{"d_shared_expert": 0, "vocab_size": 16384, "tie_word_embeddings": false, "batch_tokens": 131072, "train_tokens": 620400000, "dataset": "wikipedia_en"}
Below are experts of layer 10 (counted from 0) of a mixture-of-experts language model. Rows are named router (the router's row for the expert), down (a neuron's output weights, with its number) and show model dimensions 0-255. Each number is 128 + 24 x the weight over its row's rms, rounded and kept within 0 to 255. Numbers have three digits each.
Before each expert's rows: a language model's description of what the expert responds to. This comes from a sample of Wikipedia text that the model never trained on.

# expert 49
It responds to: Digits, percent signs and words like population, households and median in census demographics and vote-share statistics, as in 31.2%.
router:150125097130129109174120136136183084089105108094132153136137156095097113163106121080135116120117154120135112151078084122113119081118158120127125121104125120138155103124117105132157153127074109104154140098155146162157144106097121124153144088133100122121129107123132111129170129107158130129111128105110150161152135120154106136105130141114095151124130157165077165140108094085143133074157114100166089124120121097132136156140136133112104143089134123149174139130133157127100146134107137170131135118145163103113179097158180140102135093147137171137101111111183147097167140152078173150150109126116097150144145124077148120147111143106108122145169110160143103127125129118122169140140098154121117107087138089117140119084109160144147111169131119137139089143141139139096130143143162
down0:133137112085114171132098107146121135123177173109143095110151134085134142133113133105112133167130129108101132124145146131129095157111173143124110126146102122119092144182092120114086132138083105152119102117129109146134133110162146146104116172179109171106115156175104136170116143110153151122151112142098123107153133076080122130136143166098100115127082136139128131126153132133129138133126137127126111130066174136137133159168109146178133107111168135161144150138107145078103139099127092168121154117142130152120150125064125099072107157158102120114139104181113101142135092146108130116124145134089153100171122164117157100122131123108105114084144134099111141143126126139099103138122154137128092144173136191107123106103116142110167133144122122103094142132151123114129118128172134
down1:112134126134117166124127099131094156133138176104131159167127108148122173138084135113117152121130127167138152122130134139122180118140107152132169127123119120137103143097074132169131114143137115129152123097151169107121147127097109136138127100116133100157135111147127140121116111107113119127112130094102080130107119088149150150132102093145102103138080149091143077139150090144135135143148154146165168135138113092119095152131098136100099095124150132115073160124177178120131101129113100120106139126174151125113138145126097121137115149151141143171074131142126109130124146087140145124132151129108143150123096140151127098090099155121172138123126096169162168127082142168148060132148101110161096146094129155127108150140163098133145146152109101127160123185115163152125078095125086
down2:105113165124136099124126156151111056175088112098129191146092121110127114140142159095147111104102139118090178108119126134104098152130130126118123116116155102125132151103130090113133117111127138121112156115134109155116163125109169127152139109123162114109146110134098090168112122125164123120113156117120158111171128159071116077114098142124092134146110082126144091113125086139140150129113142110166115149146113111133095136140140131115107144118171153101071161146145105107148130175158138097105143092159144182140138102126122125132119126110162128136106092137131164115144095119077131141143098126120116138088104135149156188160110127183157116155117136111124146089182112100116177158157138134157126101122146100126131127145093094141072149130145161134168149135123122134126131120123141
down3:137138118094126122109105126112103143145173103192151153161132161155111148103130173104138166097121133152170135112126140154140132130125134112139169102098157097082139126124118093166138132115163091145129149067126121099113123143140140146107132112132127142071131095187114145135136149156105110138100150181119112147125142114098103128113143128144125144107184148149150141083088137211124115135159086139126063111133121124116140139158110114150149126153135073137126081130120101132145118084135112126134122157165078111126127124125144151125089133152151130137121087131117115111137166112151184105082137104122141102127120102117150067141097122134103112121108086138154132164115127111131125164103126119124147105137127117103139126102136151151142146120130081130103128147095136077156124158155123
down4:145120094128132128144126167096130106158110109138125069126147147124117130159135104133140124119143126109095198131127087130107131146125111106179141150154116102120104170102178141087147089150127098116161108159142099141100171157109108138110147120080128173112130140131162116123120123131125123106128135129133100139148121122103098153099132173130138142188124070125126150130100141108117095128155128189131093082142122133121145138136093109127177073103116154201122140127113136112094136117137099150110123130153111156129098149142178101142106114124112107127114113111123076121120130101095086117152139081169100133136147136094118104140133131108147119136159105116141156184145103147091117120170172159137166131137129094139131136210118103154104140120125131141128129120126127109149132141144137
down5:111132138120139123131162131155104137128149118120130112103136167120135129177096162104101128135101104106135106162109132133117124107134128148158098140116119120118152096131113122096184097121106119138113134113171126115092129148091136165085138153148123149114124117111091133082170122122132157167063090153188179118126117122120108107113092150102102134141097117156159088161120105104117142137148113148139157140126144133131132098137087120151178153127087122157113117159133117111106123109117119129133137171136083113116170085162111156129125132139109119102108106123133132129085120148101168141124087138109134150180127132085150100196154140127122146127117146164151071119128168098146133150134164095121097134110160123086134130127097135169094123155074114143129128124161144176122074097137146
down6:125105123135116154122167120132155149064167154144161132189100093172164118133136142121123112135168136119097143128127143076141107113117130098134117202152161140141129162131178135133131147171166126084120108120111113130172132106141164137108135133113125170134090097105135143148114151089113091101105141138136109124139129081127119159123102096100098133124131109163099102134140130124154118138087110115151106155122087128058136105146134137155091117146106133148133124136157131131133130113090149173128149080134184170142160142115152134155137132102112135096142164102138115118089141120154144153126113092088087103151082138092137139150119112102076150145129172123137162159116113102118131103124109136139155128128105151148137108085152144155093129125159115136106136097129147154173129126110111
down7:150131122134131137126129122124125118128139144106133163128108156140101141122135134109103129159057108138166161144133104163129158178149136135119098175150138145122175148145114119130150142144116169090146142147146161121109116134139129139095137128112128070095097111125128127181157127131143169126093100159137096129164101095130148125099122148158112127151109165129124125143131127128146074128111123114103084089124104135156159152126151126112100118083145109095158090147138133113114118125114152108157131137166133113151117129078141133150102182102093100138158081134137164121171167126155113119133088111140123137152167139154127123126073117121080151123106090164097172127110149112135087155140075126066096096169114109152133120137123147131127085133106136085106134109133171151155083127144151
down8:111121114111104092110124113115165102143146140118109161130165152076132143131146085139115159094116137146147141143097118121117170132093086150119100136138117139165136146114103130125131107118129181175152145122120126139106141129127150118105152117121133121124103117095116162101125149136144122139137119108143099144107104125128140140150127101110159103137101088087147176120100104185103134182098138166154126135158119120125126124144123148139176118105117171101113100135132171138118131063093070171133143142100094173133106177153135144114113129159107153125133145115110151139120131120127098144108137195171170125129138104116096126118119149137109158130113139132125129141086194136109058151092139147158155108157120113078165089110155132120122090121146126107087147158142165113121119093111123
down9:164143114109141137122134122147176142129112146134101093148143124127120127124106117104134112109118096123121150105104109126117123127096135081138154124191112158095154126151150113151097121105145134114108146164113115100129126135154170142143147151163106075131121150109148114118143207112135078162128135148155117161134114140191102140168100157135140109121150112133116105141153141132150074133149125097137127109191110128138100149107127150111113103131139149074170113183115120154147125173164104104084131118113119097143119126105112087113162113097137165062123132094105112152096168068103109125145140147117146114143120149116107120121110142146108147129107127147147154139149122152115140122112142085162152110160114126114136180140123071108120118064114133123141142100163114117156161133094128
down10:153101130147148147117172158120148159141137122085089127129145122109079141154091170121169116113109140137181095134153134097164105120080157139178084125148133157123111098117130127108104149179122113112163111120113146118106123137146114086131114121131121124143076140120165162136137149174171178088129124169119135082125134133130130134109126135109123143110110130111104169145057110141136113100158129156184156145149096113125092152097132150135144157137121142123116134117158170121117103111140095124148107135118107102108117146129156101126141131139134200085133138135119118119127149093133128123112075091154144117116102158098105128140083147112134117120105138141076119142134139120115129127099180131115107180139108144128131120142084128099129125186115123100147128184090095160119121139119121
down11:102101083169141140134145129111113101127112131147106159093144151163127138094112125122135093134116119096159120103088123102141123143132108123076122165097111143139077150152129118161117136130123136131143135165121119094114127155128143090159129122114161112111098145151110119146116119082134165126171118120130099123111111167072143162158098132121164173140125134186179117154166123159154130128137184144146115117085128105110153069122102078137127133107132119142164150127087146125138129166133159120140128169134108126160117122111157159115126161147132146126146150150113123108126101128161111079091087117188133127163170108131148133089149110133117130093118136132115128119141128128177165109129152121164096101163111143131168168103110176089141137110091086132118120131130113113113085136083134
down12:103119144132119099095129184115105139147163126130150104124137115130091138147122101143104120119123152127107129148159133148108091150140116173164126129143153131153130138079097117122137107108157131143115151074164156132112138163134134149126119141142117169109135103132115150169144152106108137153114132170102138057152098167111140109124164154102108096142114167186160127144130157134115136178136136100126140108122162106111125103118150070062102159136154126118113117100115097148115129122119131107126116117150130149201153115131091123147133159105120115132148136070097098139114142079142092161171149125150145129133123107182110133111151119139094137093111197153144117153124133152094139140101119157146149155153125125096110106150087081136122120115157110122095133122114115153100155107091107
down13:134133147121116156173053160123155143132106135109092139149153140147113139087178140106110136136167130126133102163133152148106139103172134133115096064111120114134103141125110129171056154094117122140147146147104148137127099161074100119123136168133172130128106132126155162106159165146122130139146081128173113130152143135161137161177108084128114082116107108114128145143144102140098144161108073147130151097086134147131104156134159130173180127122126120122131142135097078158132110098111130104135128158120157145110150148132144169126108112097128106129130129102090146166099108116129124117130126115112128143115114158132080133091159120119129145114115155147138126111103130149148146148158141107128127145146162113140146117147129115115098130130129125173098159089105058140088098145123098
down14:127163129107106094163107093094142151135141173108103130126107098091108116146105135122132151120130125151150147140174141148156152131063109114119152117107124062154133070145117115141136145092163160089144108171094096142129166128156108133158106079141125162171127126165148166106144133124120150145136127139110118148100110130135094096170149144136120168128129141060111150140103129129149106107162147136119146086150140154120089140133122142150144132064131123138100134098103116148126112153111149135134098155157156124169142131107158117138099117144183136093146147120148118080180145163160142135184121134126140135145141113097101150127085108086146130084131120112112137108123140099158155113110128120126129133151106144123122095124147139105091145068144142128103146162107113144110153104146152
down15:153138131124158129162145089118179151108104098136120080121114118114161169102104114157133145124190086133156133108116107093130162102164176111115150126133091126099086162155159139152089128123095147124149109127140125110134062127101143142176133096112126153147121106137144163140116139130117123134122092108126140123158143118159170091157114140136164111151147111140068162129100126126131115153092120131136136120117117132129132141168153166097106117122130139123165114202113073063109146141136142083163073103146130150107081114119139094107117125163138138120142123126125113109150116132100132135093111152158135127109139144152143139156170131142176111134106121142148121159113092131139139129091162138105119146160152104108111111141143100158101143121126165096122074117117129129092169113133125
down16:120116126121123160068160107156150100137103131145144099122138119120152104121108125113127108123124153095169118125164121091101139125140132111147104088131107165159153121081166143084100122120164144174103088159108105134131112120100140131093124171097120150098137140116126095129120173140158132107111145167127139112139108122177110123139107159132174147077152106082110110085163103161109109160128101132126090150086122157072100147164115126132132115132095117122137118153112133103139100148156135111100120156108158128118126123127132118134166121079127116181135152172138131126117119091145151176130143117094143148155119129155162116101120130113114087138059136087157136128099141151132083093120126130150168149119173108106146095098121090134117170150130130148131146141155158160151113133157148

# expert 50
It responds to: Word-start prefixes and modifiers in biology and chemistry text and infoboxes: inter-, sub-, non-, primary, Species, Phylum, Scientific.
router:166105150083114133144186124082166148126140153059125119143114112113108118126068097140113144153118130118125160109134148154075132128149166114141106118110151122151108124120093131125125111122119113144150140132147115157114133133162108115125081186168131131119130163126126129160122149127117130136094131121120118102130096159150134137147117138152115139133112128135142147129138146130140163100151147062141141123158128133113104103153135137128139173103151130154127119109150134165139135119168132141135121132092157121101156116132123131091154119167087144104130145135141157149137130112082146168096089104134108095145159105168126112091153134095159069123129099157097144148048090112093058163147132161162104116156107129144110158127137153098114119106101111103177162104152122112093125126172143
down1:159115134135124111175117116111117112160146123108157128109107113121112133136123107137128100097117100094091096150125149121153072130147106138144145124107126088165156112145122118153100141089102164118117132103132143162142172154096136097108125159098124093113146179130091101128090160152115110119144140124153122127147152162180120137087065095139154141098166107139148155106131161142162136160094159163119128156146144119170143127110152072161148143110148127147137116155184084170135117115113125119106179109103100122127143111091142162128097111133099151135146045134147175107120134111128112156122148122142162163121133149092136141124100153089126136137148142138164132102152094132121156117091116112094125134119161135101107126120133100165178135123142115084119159099152104133137131120102118
down2:100094132144114133104143125126150109127094146154161145130105156166119099141149128154088145130134141095150121129106137152086093194178139126154130097118135104062129092132134152115068124151179086151162148138133105109097120109116126117122096109137068132150134096075094121110163121154119144125137107171097164141135162155118123133139136126119096123126117180151149110177137085115109171140164107113102112139123109138100140138109118136130129112188118109117140163142140117131131133128119144102104145127176133142079116111152109158185132119132148150148143160155145119146121125134136175115139107147124152114163096129118149118135156117098097129126102138166149122141138124055105136133132100096132134133117127146108150104109109140067120165101129125131181139088116118093154135132161108
down3:118095142085134114191083153112086132112103133089113087154119117102114120134066083128152138116120136139053091115116122099176088156156109112144126161140136139137132143127119133105078123122139152162115132111107059113154120128175187122107089127135139140161148171146152118126109135143134122131150176125132116117110139088113115127119126141126091157128100091119137134152097072107124120145121132153094149141133107118145142122145114139142166121130152130117144126130111140145127113139141095158146117133140123096139138152085172126147141115096125145165154118133113108138137110167126146165128134102106083179135122071146128164078164132158129141092130126119165129129144137112108119144139141112169136148120077143149098150161163132140133164136144194083148140106105123148141104131119137
down4:134112138119116148130144130140179143138124138124121086193120094093114157139147132128132145135128153151116110139101146162120122122149132133108149088101099147089142140118170105131182123137081092116118094152139140180171156146106096130112100089115120105170151078174082117160117147149080112141115147119103135147124139159100119139112126101146118102154123181117107148110146095150082129100045115145118091124152151073107136088121130119103113125163130124090202129098142127129128141106130115115156112146141114101115124127115129164147112158103112132159093114112149130150160118134093098116141186132141117104089121113153104166105109132123170142135112165147079103129132165112105144111114151118123108159133129154159138122152140153121129082151096127109125147144126132155118153120121141
down5:156132144152172116186126140113143079132126166109124158147130135157190113099080126103127162077110134121121103119085125137097136129121135121130164092120132149149136116140132180177130139133120130166094086113153084128129056160179145137164101118158101141085140096133139116163131120089122151137131123132078134119107107122119123115055099142118132116120157116151145156113130105094118144136112104156133100143105151155118110118167116118130118113158152124078154077120134117125094115171117195122129158152099141145123104168142144143143112141151102144152133125151119149120138136112134169116142098125129130144136106174119136116128159126157139092123158109120143122102101136129109074122132112129129151120141138133105141140072161141156120119161102136178110110092146107112092109105135101
down6:146127119145145134119130104145104138112115140134089148100100109136126115082118166098173153124083117081099096139138127107103124096116136165102131157169158160129123133110140169131140122151148141129150140139160125143129135159164094157144163135153153131111134077126174125124104110150114107122159126161142099149117114121104146135131170151121148139143136106081085158132163104146088149085173150110153085102133127128137092153149109127131091141139087127075143106112155156109125166127144094100157196142106137147093118099121106156156127120079150159149105122117096135128113079160126125166139152121149142079117099118177117121141123098135113093093162125112137128153111104151091123105109114084099141094136093123123124155161129160160109107155095164136127131122132136167149131162102145
down7:121162131144117144117109174105154163110167120135173139129158101121103160126132139123138133135169104135130105130114142107130116116084067121123123126142100151108089108080088100082104108079161153133099143100137156113139137147120108083122175118168095174137111132107174157139114127113175105121080129148163093139143108155155168115126147146144171118113131156104105130129100163121154077142137135122120135153136110113124085112135126135145121071143135091097099151145087128126176115125115116134122099103158126112113140158157170102128101113140106101117158202154108133110099102169131111123166112138112115166138147082152116146115111119177146145091108136131108128171115141101170149132133108112101147125128137125165103152106135109130169152142148115122144129118161140124145093120114146
down8:119124134109123135067174105137102102147084117135141119105089116149115080104094127166134068107132121139121164127166154103118133085117110141114163120184099140119125120137173081141145083117110136090170123153128146120153134108144115147118056116110129145111123137124114113123137144111168171125149163152079134113150159129093091120145111176121120123123134136133093102158148149143116128115140143122130181153121087090171121127147166117141137158202170139159096127106102129131144154122152131110111144137063151118136130155120104133164120121111191141149128130129096084150141108168104146106127152090091078138122107159128107148127131132114158125110155136108141145117156118148101109133134102062127157140120122153136137147128135125136168135133118128143116128145138120131105091137124130
down9:111146149165080100120072145113087108166155143104131110094122087105113159065122133119123126109186137172103129161121113122120161126096125130126160107171173111104163129168115141136099117101119127155150135112101128180101133108120091155117126133136091141123142114132127145088119137087133109129161125109108098143130127184110150154131140159128110105107140128142108124123130117154130136079149115177104101119174147101162138127139127116109119110159104111114152141120117134134122156132153090119165134157144124128109142157090116142111099135092096130112144146168117122149128107147118123115119095161154076162159110146103149136132142103160146112137141123095191101123100115133188145152119162169131154153134158105090126115073155093123184101117157157145123139091140116102141137140133139
down10:127141164129119134104119113173128120175136149132133105131095115116103142105165126130110149087103118091142095112187147088178113096106133122123134137088135116124117150122105148136178128158168138126127164155147115093074132108109150111090120145110140150107113139092108093146102122096091167102115152153138130128101133115164126087123160071096114168102126147097116112164131126152135101158153154141187165105117142152154113136095143143178154126140124130118109121108075173116169120066124133118122129084133156147106106110102130102145118117107135108117166147139121125095120185149151088109112138119140108123157136132172135113106113161116116094106121127116136176143117132156097089106161072110120131106129133117128101149148102147138107123152126105174117149156166138152124150148114120
down11:184098110117136106127144113111108124120136117102118096130145164127131127151152130105130130167103119116152139170149151141139179136133139092119126135140140102166106155132184142111099118142120137117104110137074058133103144133096101130139124101104134135107149118097128113115174134085148112122087101172113150135180121120136113118122151182140114106104105152117088127094154095127122107096143146116119114119157121161125100148122154151164132125076118168137078071157127112137092130171152110125139130119157156116129144136165201142144111097163133122125114147139192146154144110128135124117085157121155122088109095133120118107116159147083129123134120129170131120129115128119119099115154141115107124125168149143076113138096155104145115077112145134130186136104159166140099106107138105
down12:131146140126111124166140131132169084114150138142128150118129144081088090118125139151097168147152117165070101104126123135124098112133144129150082139154115106149098144154131174103148118155143163131120129132144136120122128097125143112093101160127131141157108147109106183103109115143143145097103184152151122130113103118166139180136139144159120140139167110132126154114088077113157197093104088144128087134096158126119162198140128119178151163114111128156142114154110113100161099129088116121110148110138121157148119128148152092136129076118089107121149103128052124145127111115153119138142094103139170112115140142087101109149103131107133115123144145124123092162148115111176101121127104107132095143099110133152101140120117141126147121115135134181108140135113142114121164098157140
down13:128115130109156083127122113170105152134136135135155105122114157160117132145120146110141167155123131110130138142121163144122123135121133140124174131154118095137134133113089139106126090118149127110114122123143087130162095132106127174092136117138092064102089107160122114137087142142103149127172090138099108128093113115115075107124162133107130124124072130126100109107133111185119127149107127119094166144109129129128151136146126114110116181150149092109146151088118119126133130137120175124108102160154141093110128101159109110124146134085092161103166141091148154141114105081132137090167100129109153098120146160149134106140102149141097133165180157180106104117180173144142127158131137106124161158157119130109179095099139081135163153168133098139139164156129118095158130158142113
down14:152118136070104115095142136119136158133093111112123132103129144092096158140116119140140155201094171136152157100115139160125098149156125120119171132120149110136120132151125108079148136100125126171149131158103121143100134146136146139151133107095136135146128162107111124098119112093124145108120097104125162064137138110146155132107115101100093139133081121150140134127126149134110127093177132090142101108145140150157137114170099145132157123126110077102091123117093156114147079133151108118170157113176152126153130110112107129144133129160099174152101147060155173061149191082147110152158116126115118118103147147142110150122104130146117142126114102132147147129117153158127111127128169115144115077147107102105105129184111128130110131111101172163143136140134150106126111118128143
down15:088110133138133164114141156122141128158150146099118154146143145114157137136120093133139119127138122122135137119135149190094122126132148116173113133112102119152132162128123096113131116120107117117196107130093163071159120119133147128088113141133148122090105153155089094135174138158096146135108170143116119077104136157119136113145136123135128111140113133113135155094134114157122144122191140116133127128108120202103130156147107105111087107213170097156094148098102147163135166079134141147098095159145146105156111135073135146069161138103127125126133110102114112094138118094167136115111151126132106100119144105137119101122124149150151132172118124127114129149148137126174106142113110159148083135129113141137108154118132151085124146139076148122161102109128078091150126154123131
down16:124131143136089121116088129140133101105136148117122145143150126110103127150098190164115090175122105101146108147175094135094122125121111165126109124151090100171146120118127101122138117093121104161094139109117091139093110187126138131124171186117113153122094132084158118133138162128088158119118158089124137135096168087148127077135112125131120123113146139141115168172113142185088111120110110149138138134155139131147121109103119179124135118151129145141129107145101098164144096122146083157146142141104110100134147091128142143141100127114134140193135173147084133074136155139166131144094145163108126116087125110144090119123129130144157155127114128069124105123123103140114140144129134144118110132118108116153112109146150142134113140129166155141121141128198109134114070175117119
down17:128115126131141127120133127132070145095128136159137102141102127170112098173136081086129117107119160114119144140132120104145142143130104129111130101102163139118130135109111145134182127123135116071142196111143111142168072115173124114118132142084140155124106115171098169140119115123128082126145117085119125144155147151158147129123121203098161146109129126162102138112136098137157096152119139137093098148121156131101134140133138150153105137117137134117118131146162095114131113093147179129131100127102167095127159114153135139133101167115109112114097141119168168142136133123178101085135119147151105130126067064088134109092127096134120137118124159165152156141134150165127138151084096150114142120130107129109155136095138126171085140139117095158111122126173136121108167145115158

# expert 34
It responds to: First digit of multi-digit numbers such as years, scores and statistics in tables and dates, mostly 1 and 2, as in 2001 and 125.
router:150112119147115172120125136144116160113132136095142106136113121086136106185125153159110129159128179134140149143147107125135146145130124094126162121130100134164171131161099137111144108162178138098124117099142098135140104097154100150107143124135127111150107080135083099119081154099176151103093133131130146131167092094159105102118081175100133103176133092159167092125142111123173135154108127102110138144137098096130157105106143124133119113138159142090121153130132139134142149085107124096134161125107154118147122165147152144107127123115164144127136104119143142124091148167157153152091134102105111125145121116141123122110094194111106124110153160091103135176152112102123107072107112159145075138173142133138094119102130120113122132081126127171098103099125143175142144119112127
down0:154126134083124116147097136117160138105107123129068125132103140152099137099125165103168153139098118146109187137135162115124101141162160158123141120125111122156088107124143166143099098158153122121064142161137146099072097063108110134086129116115114126110094179119141153115146136138134110120121116149138140143115115137145142157123117193117111117136088155142161081109143127087122160136156146129088143105158134149146136112087133193100148147090093095156144131158176139130145133101121110144141140142124100153107128122081123140147120134206112103132107136112156122135092135122153139129142117160134150138125156106167090101127156101084094127127100166126111157173153135141164143128087122144153121148098130102123159122122100117135149123103145123157121145137143122122118104121125096
down1:116139128106126110142137136123140120128169095135132132119159149110140089127097102119125103098116104097137153120153146131106156157133132101151119131096129098164100150130101115107129107126156122111140119087136153125162132116122085160125108127108144120136104147113145109123101139101074113155161131118172125105145097102149094097116106149157129157149131099121140141128138110122144172170138127109133125133144100121141169130164162188123133167123128117151102125134106152126145158151109094124111159105085120126181116200151098104116136086115142072111053135150156079110081129116115111124150092106108102102144182157152088094081127110155157138154146104143111114108081127158105122134111144126157146156089121122156125154132080130166160099141161146151128159136107115161165112109148110
down2:120123117142129126127140071158143129095128118082173093146117101120138122160170180112146159117098150150102163114133121174086151119128118142125180130061116109129134135080103115142104150119126145154140081134138103115131101133115104149110111159127131118135118115120118109161092147107152098094130112147128158146175134178113115072132109104122131090144174158148167114164085149132101106146135142143150117112136090114104145096145126173151112121130125169154114139129154178127126154109117136165075156110147142112143163160087113099127142082105126109092104121085128126187129133123135104149112144093138138117123145161106144129092121151123173159134142120142119107102094182160133120134089083129127126129156162105152109142103117157135114140126104129143118151133101128128125183126141136
down3:150154095162173131166121123123132143141092132135112069113166087124130142106132155133162103116147135080118118115052133092130079086116129182106148103110112152145151107142161116174103114111097128143131130157155109125088065152194143080126131152128147167158148112113145130128132129145090145124156109128139141115093149080105135156148174142145135115147096119074099110101097121115135109124108125142152186179136134166139127117099117118127135093133102107143148137130118143171117095102111125138149096150137099118104110093158123151173137138133099136150143145111115119108143155103125102129093111131149101127172139137117131134151128120071123120092112145098125134157132142162127107115181177115130135107122123101124126146161134108130162158108119133117167160137135144110133133156128127
down4:109128139117115117111166188106116149150125131141128091116137145135129155143107101122129110153153174114117139127128130123113122070114128131157147087083131119109180131109134146182158154134101105146105098095103126097130120113148166152152135061141130150066155107124103158156139153115091109153136158152093125148125148116138133131088115148088139135106123114138113124166170146118141144141146068125073138117138150125139163137142133138097137135100139149165044090125123127153138163106127091122148102113110099108114105147067097132144109119134134159108112138087113125131085113134140124118137149148121125082083128139138122143092101116133146083119128152133147141118098150191109141145105078104173105150087085137100128117122121131139147157155114126112139144135164137100158131134131148
down5:142115127155132125113142139128077119100119134147149146107098104098112121096143173124108193173125119138136093158133165122094131120123159151100092157127086095132142157092101135129106150126100136129104155121156108095112129178170091116137117158109101111081087120114139108107119082107128151118113126119098092156115097168128112114126133141127119128148155082134072191112165116130103143157114118155121094157090114129145113146109118127089111148133138112111118118151171159158107124145138155140123128129161141139163135148125169167135128154179134107111138097130128154085181117186125159156107110144111111113134126135170156074103090108114132117130132186088128155118147129096169134124107148118123123134141168113127148178119121111112105138125178130079132154138125132118124112124118123
down6:115111149127082086140122088133156174080099141117131160099135152112124133107144106141161103139105107174111157163156139142113145115110118125097117150123156129106127126098079142112151153136157105143061170125125134112132117151139146133122117126141153124113155104110112206090113144088170146146147143104117143140109108116134131087131114103145138154128130116162155155149120160101175121133097121150134112106105119114132149107134147155113134141181167108166166119160111109165108128147127146072174126112131145153149139167126113130116146128146155103101151138126115096177098128110122110100131164061154087168114075167076156111134118137147141122126142119161166146123121112126113102131124121153128159102104134192128126113111135146118143109126149117098107145082120146143146155117133092
down7:077126130128103156111191126107124174128140108102169139143125097158102125124086141082131048131096125124149131120155135135145140097102115139092121151103148096096133135124106119141166117154122142139141106113138113134136113122109134155132126124175105134156087155137143123169154139149142167121102116107120115176125141161125146136118158114126117120122142132127100172150084128137139102102164182128096153175144121139108104116119126138152115105099099082144128132096130094138135132201138110129174089124122142155133124142134159126138137130128156161120094109086116088123115138132121155105142152077138123144125115068127127164166146122116097136121173098132172088111127117117152150157140129133161087146111123134133074135137089102167120150120129119088145105105166144107147155186133109
down8:109121117101114119109137170115122126143179143107130091132121125119117112106129122109158147111169148144138162107189129104098101129106105153160202146094147160080114122154121116102108093142101115118111153128118125101133114140091133143103139106136117123147151130152124183134110138095129134132128087116137155107132133082159137160120110173099115101154137092124136142148175170125138107134145154112114139128127081131147121061098155175118135124080130151154155118100102144141116130125119121145122154121117160117162136099143114170127123178166112124100152131137145115123088121099156129161129119112109110096119129111087114133131113112138085146146121142106098127150201131146078127135154148138163077090084127147140104123146116169123156071133099166145118120121114113134166168163116117
down9:140149104159118159125140129095122146146144126200113116098129132154140098144093117123167114113127152147131124116150138130127141144138155148169122144129102158116161136142135085110116142117170106127071117116114149122146088126097112178122109087062077124145108084160160171086126155096116125142107143133160155135156112138135144093136140158107133153177107175100118124124141140120139112114099126137099114112149099118138132098066111157134124138153120116162109090092173116081059128125157141118126121119154152117094137120120136175168094109155104080107142108138155125169116099118104124137112122108133143171151108142149082135120148124152128150132130074163101146141124080104103120132131132076137141105127156078152141121115132123098152104127156144138129109134119131133106141108152155
down10:122105147104143098107175149110128134098132131128131123090121136089145141142108119126111121079115145161091111093113110095130190103106108087142116140133139132103103132168120160117122127143136117148118076099145116142149090127153099131128107155141128116121100107103121157076100114154122118130138138135156139205158115115087129115123118129072136139129177131156131135143086177088145123150137126150134143131122180109134135139110117135115111087137135139095191065130138155123183117145142131143139132134101146142117095089167158130141154140081131095096118134140132115096128129109095189125130145099123126163110107158188127094123150160111174140097139114120191135162109124156128144134172116118160115162106148127110118121110124164155133134130151156130114127080104148122136145100135136
down11:143115129173140095125152159135113129146104120180145105144117175159101123122145109147118132159127085160127082167175104076145161131136154089105117138128130127112139127169137116133143144143119121134116058125123111095117129133129121170150120126097156104106125141185121119132122145107112085172147140137085122180159125093098101116140108169158134126137139155129112129137128040111117107138128161130124167142128147098126127114110118135141143141158148119129131129129178145092142125095134111105194090135088125123148147130136118147077088074132105154119130144094165149172125148150149093143148114148122099121154136124154157149122147129151116133113150149096117105074109122141163148119111102160132093073097135097123134147145112081110140114133140117130088125123147118154144122104098136
down12:129107148109140192142130142131098141135130136107094137096078170112135109071124137142182122116138117135148183162080115143170114126131133115137115164087096122096131103151113156100083162130189126133137100105123121110124133163148136087140134091140132128152141108135119144142153102154147123151082096111118143168117173126089137112118149077123114131121168083132072140098132161138142131133134165131105160116140126149165120105105093115093137144168103131076082133173150104146149144120141132165109104113114101126167138115166105135130123137156144123173162083086160183114130117101141118113156167133122123124128109093114120102152088134104126115133106153118123180151112171139118143124137090125110144111131154103098141106102125124125142153151114115134159152107141156107118135138111132
down13:108149119136126111111125125123115131114107155127143096118155110094144111128119128101087129108193065113133112156122123157136101109169178115164127142157169176123144081180118133103113112104139139130165104095165088151123098128166141140142124155113170143115129155134124079117141129126113130140111132130107153125145102090155113167105107113124116166133108129136118165146115094132128127152112182061097137175091124123108133128134143193193144149118118151133120116096137110115144135144112159112067126111121120103114104152145099108159110127081135118118117121117144092147126146101122179148131148144121105117142168126138134136142150096176145167125100141072088125139100138168112128110077143126143141148148141102142120129193139095165093125131127148125107142131142150153114121127136138
down14:137095104102117171109145104114163118149165128115111117136127129128136141120149197168101127186122118102130108117131135148088164107138108099090163142130108169154159132102153126133102165127160119157135123144137129105160155152087130175116105140154139145128157090119116114142142146149123127136156128098140148147093154120108139088141098088132145080139117121114096119109110096136119152095104121115142150103150129133152155110092100104167074119134084140151119126122140100166106109124156128098111142079125173132128180118116128108148163122128146174152109107125144127118116073125125118158165162133161151075119139090132129114152146170102097135123098169117117093088125081123135133117164139143103097145130103118140154117187118123121143148164123089106164090105106143134090163139141115
down15:109113152155098106131133111132138144154155088116177156161148135108130127194137150147123130094137129174102159125133136105118126118106089155148170162099152123126132151130087115095124116127122140095147097128125129081126134142134124112161127117147077157132101136186137126105128115125141115144094136086137138146102119102139131171125110119111103107126125105111154101160096159171124102085121159151096111117123138121124096127157085140122137145116166089133157099101148112109104107169071142122182121159149166188110137165150097167139127108114140162125121072124115126115167137155109089119155123118123125149135133128102156155113081128096179122137125155107159094104206134120131100121141147137138126095183104115077140114150128141127136149124127120144142122150136116123145177130121137
down16:154115114140155170170120169142106109117086158103118100134131145168136140127147112130106166156165180149116122115162101107128157163119072118120127113117108189146160122149087105148118119129119164089162144099133174117136104132136118110118122086132110105154128083162151101106139124109110146153090108135150119139136121155135121171159106112084103137152152097109155159125148105141119104140093115120071126163131096108116139105110156154113078128115107102104125148146118178095098146140112127141102131102131156121091126138146109145118088139140140122110097109120119166129098166164130126119088096115085127174135128132085137140123107120138150112090142141122086166164126148096124148115167140169125106173165115144175109082126172139146113116127125153104118123145150137148150128106126092